python train.py --num_hidden_layers=8 --hidden_size=256 --n_experts=64 --experts_per_token=4 --d_expert=48 --d_shared_expert=128 --hidden_act="swiglu" --moe_layers=[0, 1, 2, 3, 4, 5, 6, 7] --n_empty_slots=8 --router_score="softmax" --normalize_top_k=true --routed_scale=1.0 --balance_loss=0.00191 --balance_bias=true --router_z_loss=0.001 --init_std_router=0.00634 --lr_router=0.00112 --num_attention_heads=8 --num_key_value_heads=2 --head_dim=32 --vocab_size=32000 --norm="rmsnorm" --norm_place="pre" --norm_eps=1e-05 --positions="rope" --rope_theta=10000.0 --rope_fraction=1.0 --qk_norm=true --attn_scale=0.177 --tie_word_embeddings=true --parallel_block=false --init="normal" --init_std_qkv=0.0487 --init_std_o=0.0 --init_std_up=0.0487 --init_std_down=0.0 --optimizer="soap_variant" --learning_rate=0.00329 --beta1=0.95 --beta2=0.98 --weight_decay=0.1 --lr_head=0.0137 --warmup_steps=50 --schedule="wsd" --decay_fraction=0.78 --decay_shape="linear" --final_lr_fraction=0.1 --batch_tokens=[131072, 262144] --max_seq_len=512 --doc_mask=true --train_tokens=791400000 --max_steps=4155 --dataset="wikipedia_en"
Below are experts of layer 2 (counted from 0) of a mixture-of-experts language model. Rows are named router (the router's row for the expert), gate (a neuron's input weights, with its number), up (a neuron's input weights, with its number), down (a neuron's output weights, with its number) and show model dimensions 0-255. Each number is 128 + 32 x the weight over its row's rms, rounded and kept within 0 to 255.
Before each expert's rows: a language model's description of what the expert responds to; "comes before" lists some tokens at least twice as common just after its tokens as in all text. This comes from a sample of Wikipedia text that the model never trained on. Tokens count by the router's weight.

# expert 42
What it handles: Table row endings. Pipes ending table header and data rows, markdown divider rows like ---|---|---, and semicolons separating list items.
comes before: "\n", " ", " 0", " 1", " 2", " —"
router [129 151 163 107 159 132 193 183 138 171 116  95 123 124 155 125 113 145  48 125 153  85 220 125  96 114 144 118 106 166 125 123 155 110  74 174 107 113 110 143 202  99 116 130 117 209 126 178 118 147 136 143  90 111 111 117 122 118 129 134 151 166 126  85  91 162 144 140 107 110 171 130 116 153 157 124 120 103  87 180  99 130 170 120 146  36 105 161  59  93 154 145 213 146 146 106 119 115 123 112 124 143 197 136  90  68  96 132  86 133 127 184 121 150 192 110 128 114  99 139 171 166 206 159 112 122 100 119 168 130 109 120 123 105 125 140 157 145 183 146 149 173  89  92 127 119 132  76 104 116 123 111  79  99  86 140  80  38 179 169 153 131 147 132 153 177 115 112 125 209 214 143 166 164 159 104 167 125 155 146 142 122 130 127 114 133 135 114 113 128 116  77  98 126 126  92 141 142 133  73 191 145 109 159 140 136  88 145 115 147  85  96 158 115 143 136 128 135 142 127 149  67 110  64 132 146 141  79 123 103 154 140  94 138 167 137 175 129 167  99 102 127 159 144 129  92 135 144 112 177 138 135 132 102  41  79]
gate0 [120  72 145 106 127 151 108  80 136 110 104 164 155 144 114 144  83 139 111 144 133 102  87 166  97  90 117 118  96 117 201 126  89  96  85 168 166 112 133 123 162 126 128 116 132 114 109 148  95 147  65  91 123 116 164  90 151 109 111 143 157 204 145 169 122 211 111 152 158 132  88 136 163  50  81  68 142 194 168  96 133 191 119 128  78 151 131 159  72 126 135 151 159 211 157 149 108 166  97 137  82 136 122 109  87 156 103 179 103  65 134 101 145 140 184 154 160  95 130 170 136  76  94 137 163 149 131 166  86 111 163 131 118 121  82 137  37 112 107 185 173 160 153 145 115 154 131 153 111  91 194 227 165 101 151 134 104 115 142 201 112 107 106 133 157 121 207 142 145 122  92 150 130 178 114 130 148 109 123 144 138 129 165  87 169 117 126 147  78 152 105 117  67 100 110 121 116  98 153 111 102  87 147 138 166 112 173 122 124 148 150 109 170 140 127 157 116 164  94 134 107 125 120  71  63 128 112 145 132 102 146 134  82 121  66 121 112 140 138 103 179 137 114 145 101 162 148 148 143 147  74 180 145 136 124 169]
up0 [114 159 130  89 130  88 137 151  84 138 163 195  69 157 137 118 145 114 135 115 193 102 118 199 137 111  57 155 149  64 175 164  97 166 116 150 103 144 133 153 101 123 111 155 192 161 163 108 101 113 126 129 113 157 103 177 122  49 170 126 103  98 144 166 197 100  69 124 165 156 113 178 141 120 102 188  66 130 134 118 119 152 157 150 175 152 144 123 135 151 121 107  88 124 193 135 120 102 101  91 180 108 167 163 169 174 100 119 124 125  74 121 125 150 152 112 154 123 136 121 147 183 114  92 129 139  95 140 162 157 114 106  88 138  79  67 131 118 191 144 120 170 117 157 141 138 162 102 102 115 182  87 174 114  99 123 157 127 112 124 138 119 180 115  60 119 164 127 153 165 127 133 129 179 110 161  73 114 145 129  88 178 149 101  65  75 115 135 115  82 147  93 114  51 177 133 192 192 133 138 119 127 143 142 134 133 144 144 102 149 131  79 119 115 117 119 156 131  67 107 137  91  95 156  94 188 122  94 118 171 172 135 190 102  94  80  99 129 130  85 115 156 143 185 123 136  94 162 111 130 120  35 117 139 135 124]
down0 [154 157 141 116 141 160 124  83 129 137 117 108 137 122 135  82 121 145 139 110 155 124 136 123  65 144 147 163  86 156  55 144 132  94 163 102 174  78 125 153 143 147 123  80 156 176  98 126 158 127  73 139 112  82 173 182 164  99 121 148 155 107 135  96  83  93 150 145  97  65 175  72 107 179 116  72 165 132 148 156 134  76 144  83  73 121 189  84 128 126 152 111 161 162 135  98  95 141 123 161 170 185  93 131 175  93  99 101  87 103 133 152 192 140 119 184 121 164 104  75 142 101 125 190 118 182 187 134  76 150 132 157 137  67 142 247 135 134  91 133  86 132 115 125  75  97 120 123 144  86 109 127  97 167 127 171  49 110 115 127  67 153 100 107 137 103  89 131 121 131 176 148 136 164 144 177 140 172 108  85 147 104 144 144 126 171 181  94 127 182 117 117 146 112  91 139 109 151 131 153 129 111 100 113 168 123 142 115  98 153 142 121  98 103 135  85 123 104 158 111 139  96 155 120 138 129 122 158 130 148 112 132 125 198 140 151 119  86 133 150 210 132  97  76  78 145 172 131 138 114 180 157  39 143 116 167]

# expert 58
What it handles: Table cell separators. Pipe separators between cells in sports statistics and election tables, and semicolons after numbers in race results, as in 6; and 13 |.
comes before: "\n", " ", " 0", " —", " 1", " 2"
router [122 144 170 107 205 131 174 179 153 110 123  80 110 135 152 134 118 122  89 106 142  87 199 127 125 119  87 110 127 174 140 132 164 110 110 147 111  98 118 143 171  92 131 131 113 224 131 156 111 170  94 172  78 108  95 127 154 120 133 135 141 151 120  88  96 162 145 148 115 104 152 120 113 197 171 112 102 127 102 172 157 128 193 146 181  90 194 160 116  97 144 179 148 137 156 117 108 113 125 119 133 133 164 128 129  65  94 109  82 131  86 200 111 130 140  99 111 131 115  84 183 150 169 143 118 139  95 118 171 131 130 132 122  96 135 173 189 116 185 152 147 156 123 100 109  99 139 115 116 150 127 106  69 153  70 155  78  38 192 161 145 122 130 121 126 162  96 132 141 189 238 137 201 129 173 105 118 121 122 131 143 134 153 136 141 155 160 119 129 128 133 104  71  73 127 112 125 156 143 110 189 148  72 123 109 116  64 163  96 150  99 115 168  65 116 133 134 136 137 136 152  56 147  69  81 132 158 100 120  95 129 182 111 146 158 116 195 112 180 129  99 138 146 123 121 108 161 147 112 135 151 130 119 127  51  82]
gate0 [163 137 104 186  94 118 156 159 124 119 118 139  97  76  85 153 163 161  83 181 118 119 106 165 107 170 123 154  87  79 115  72 151 165 137  68 153 137 149 155 118 117 114 164 122 154 132 181 101  93  89 140 127 152 132  87  64 165 161 110 150 179 141 123 167 125 146 105  53  93 117 166 166 114  92 152 168 114 118 150 100 123 176 103  99 106  52 116 129 125 136 100 176 179 172 156  78 129 114 139 144 160 124 141  93 162 131 135 126 134 118 140 139 129 113 143 104  44 132 152 181  89 163 168 196  93 148 108 129 104 109 128 130  58 169 164  66 188 144 158 113 159 152 128  89 153 157  93 136  98  83  54 152 146  94  92 138 122 104 128 173 107 122 101  99  97 160 107 173 120  68 125 171  46 171 144 138 162  75 151 118 136 195 150  93  78 117  95  84 118 176 144 102 155 116  60 155 164 127 145 138 102 168 113 147 115 110  49 117 134 114 189 137 103 162 106 116 139 142  84 132 129 154 103 147 155 153 143 171 149 121  96  83  99 146  75 113 136 147 124 153  87 131 131 124  76 117 200 163 165 146 135 140  96 158 128]
up0 [117 170 172 168 101 119 120 108 121  73 143 113  65 160  92 158 150  89 153  94 156 178 106 182 163 131 164 145 124 127 148 117 116 113 118 141 171 141 130 127  94  73 114 191 151 144 155 155 130 125 135 128 101 157 125 113 136 145 106 165 140 127 135  92 118 125 208  90  86 172 197 142  65 136  84 124 163 118 188 121 111 160 116 123 116 128 107 149 144 118 141 116 107 155 152  50  61 171 154 125 132  78 165  78 154 171 157 115 101 124 157  58 181 133  89 127 120 183 125 171 118 140 165 197 133 113 130  99 118 110 132 160 113  73 175  68 150 123 140 112 121 167 105 134  94  96  93 138 163 153 160 163 144 137 149 103  94 153 137 156 142 189 128 142  97 131 171 136 141 127  96 190 107  90 119 125 145 161 118 184 137  65 166  87  88 115 110  85 107 182  95 155 131 100 152  99 127 113 168 160  45 126  76 111 110 140  99 146 110  92 144 149 145  93 144 137 148 120 133 124 137 122  81 125 132  64  45 148 170  75  94 105 118 111 158 102  96 179 153 115 140  72 155 118 144 188 140 173 214 175 129  99 145 192 120 152]
down0 [113 116 151  99  82 126 139 127 206 181 169 105  91 164 144 138  83  82 179 112 115 153 137 137 130  79 119 177 114 119 195  72 191 151 149 184 123 160 128 118  84 113 143 106 119 140  98  84 146 140  51 124 138  72 113  96 122  94 104 110 140 158 119 113 133  75 191 143 109 204 133 125 119 148  89 145 144 150 117 128 135 149 123 106 135  86 134  98 139 117 155  69 132 117  99 109 123 134 101 177  87 155  79  75  52 117 122 127 107 113 150  97 149 116 129 121 101 136 155 154 102 140 137  74  74  90 170 149 107 138 115  57 137 184 116  70 155 133 182 111 152 114 106 176 178 139 127  90 151 136 177 160 117 151 171 139 135 103 109 161  99  64 137 173 131 132 181 147  51 124 167  95 189 165 120 128 102 181 112  78 141 141  87 153  90 115  88 100 144 146 160 125  87 106 124 126 106 124 112 126 142 121  76 116 147  94  63 133 111 102 149  80 136 153 132 151 150 123  93  80  93 111 111 111 163 110 153  83 151 105  97 158 167 113 141 128 122  93 180 119 183 154 138 106  62  96 174 115 177 183 121 140 207  88 181 112]

# expert 12
What it handles: Table cell separators. Pipe separators inside sports and statistics table rows, especially after the first header cell, plus semicolons in score strings like 1; 0;.
comes before: " ", " 0", " 1", " 2", " 3", " \""
router [140 109 195 128 137 155 188 172 164 153 117  93 130 127 143 149 147 139  28 105 149  90 125  98 127 110 132 131 123 166 125  52 134 127 149 133 105 109 121 146 191  84 129 166  79 129 104 149 135 134 129 133 114 101 103 113 126 119 120  85 138 139 124 125 120 108 196  61 106 109 159 136 143 118 142 128 145 149  96 162 146 151 128 131 127  72 121 146  38 128 107 178 172 143 164 114 102 135 135  89 108 117 197 142  80 113  87 112  80 116 143 126 131 208  91  79 129 161 114  98 161 142 188 113 116 145  96 112 100 147 153 125 123 117 172 110 163 129 161  37 228 107  42 117 143  83 108 118 104  98 170 112  49 193 112 135  88  62 145 131  93 126 140 124 158 173  91 104  77 154 193 118 165 201 176  90 178 124 200 176 176 125 117 113  95 196 148 139 120  95 126  71 142 117 121 126 155 117 139 114 143 144  93  99 140 123 112  94 163 153  99 146 110 143 132 130 154 165 123 110 150 102 100 101 173  97 120 129 120 129 116 166 119 118 141 150 177 118 187  71 172 119 130 141 136  85 125 117 133 140 144 129 118 116  72 117]
gate1 [ 88 123  89 102 137  63 178 122 161 165  75 106 154  93 132 124  96 137 154 146 141 104 170 198 107 145 129 182 139  97 119 136  95 212 169 100 171 157  79 176  76  87 132  76 113 109 110  99  99 169 129 152 102 113 110 123 135 157 197 116 174 139 118 133 189 150 120 133 132 125 178 126 175 161 124 149 158 178 117 164 161 153 119 127 157  41 168 121 182 145 124 189 160 144 142 133 150 189 145 169 141 123 151  68 129 163 108 131 149 151 118 144 134 107 115 194 123 156 150 153 118  97 138 184 196 128 137 145 122 112 108 148 103 140  99 138 134 170 151 149 193 121 117 125 126 122  86 116  59 138  90 129 153 114 107 153 132 121 144 128 121 167 176 164 119 101  96 130 157 103 141 114 127 161 150 114 133 117 108 113 123  33  93 153 157  82 180 100 101  88  51 134 131 150 125  53 124 177 128 130 141  82  70  78 103  90 181 123 137 113 150 153 144 188  90 138 149 104 132 176 155 118 106 146 164  91 106 150 107 145  98 119 193 148 108 123 123 165 149  94 186 147 166 152 100 174 138 180 149 128 213 121  94 133 110 136]
up1 [155 191 165 167 152 138 164 133  99 151 149 127  82 115 116 198 147 194 136 117 112 105 134 199  95 113  92 152 142 153  70 142 136 145 117 146 204 168 145 130 139  89 167 184 142  71 138 126 156 132 152 145 141  98 135 118 124 113 131 104 128  81 124  84 133 107 150 173 167 135  76 122 129 100 131 170 160  85 149  54 119  85 139 150  87 179 122  94 120  78 154 109  92 125 132 111 138 105  88 107 115 159 136  98 148  28 139  95 151  89 113 129 104 181 111  76 115 116  72  58 101 102  83 129  79 128 116 169 149 151 170 147 115  92 126 171 109  80  87  40 136 121 169  83 110 140 103 108 123 166 129 135 131 145 100 140 120 176 141 144 147 144 165 142 204 111 135 148 175 178 140 126  99 153  88 106 126  87 136 131 110 113 125 149 165 140 155 154 149 160 176 126 103  85 148 159  74  91 152  89 173 119  91 140 162 172 106 123 115 103 171  90 116  93 133  74 157 119 101 189 172 128  95 133 100  99 127 141 139 138  90 107  67 124 169 194 157 103 114 150 121  84 145 170 188 153 173 142 137 129  51  87 113 156 101 116]
down1 [ 80 184  35 149  95 126 104  78 148 145  65 164 163 121 102 165  89 121 182 147 135 107 103  96 106 181 122 112 157 138 128 157 156 142 178 157 106 116 119 150  78 158 170  84 137 113  99 105  90  85 107 103 108 145 133 130 132 145 146  89 130  94 129 137 105 199  86 127 116 195 109 150 136 139 141 158 149  79 110 139 119  97 116 130 126 150 124 198 118 119 146 126 170 142 110 152 147  81  92 117 103 161 135  88 132 144 105 144 139 202 173 143 142 121 110 104  89 141 104 154 116  83 174 160 159 128 191 107  92 170 148 140 113 133  85 113 135 174 142  88 114 160 146 140 139 100 108 215 151 133 110  85 187 153 166 166 137 122 122 123 122 213 153 148 146 102 118 112 103 110 145 136 123 135 153 151  79 104 114 149 138 144  87 145 101 149  80 147  86 109 122 116 150  90 131 138 217 180 126  99 149 154 102  96  85 127 188 114  83 144 155 173 118 155  70 174 128 183  78 112 156 114 154 139 156 124  46 115 114  82 190 102 125 166  74 170 139 128 173 129 125 195 129 161 137 119  90 183  90  96 217 142 132 136  97 102]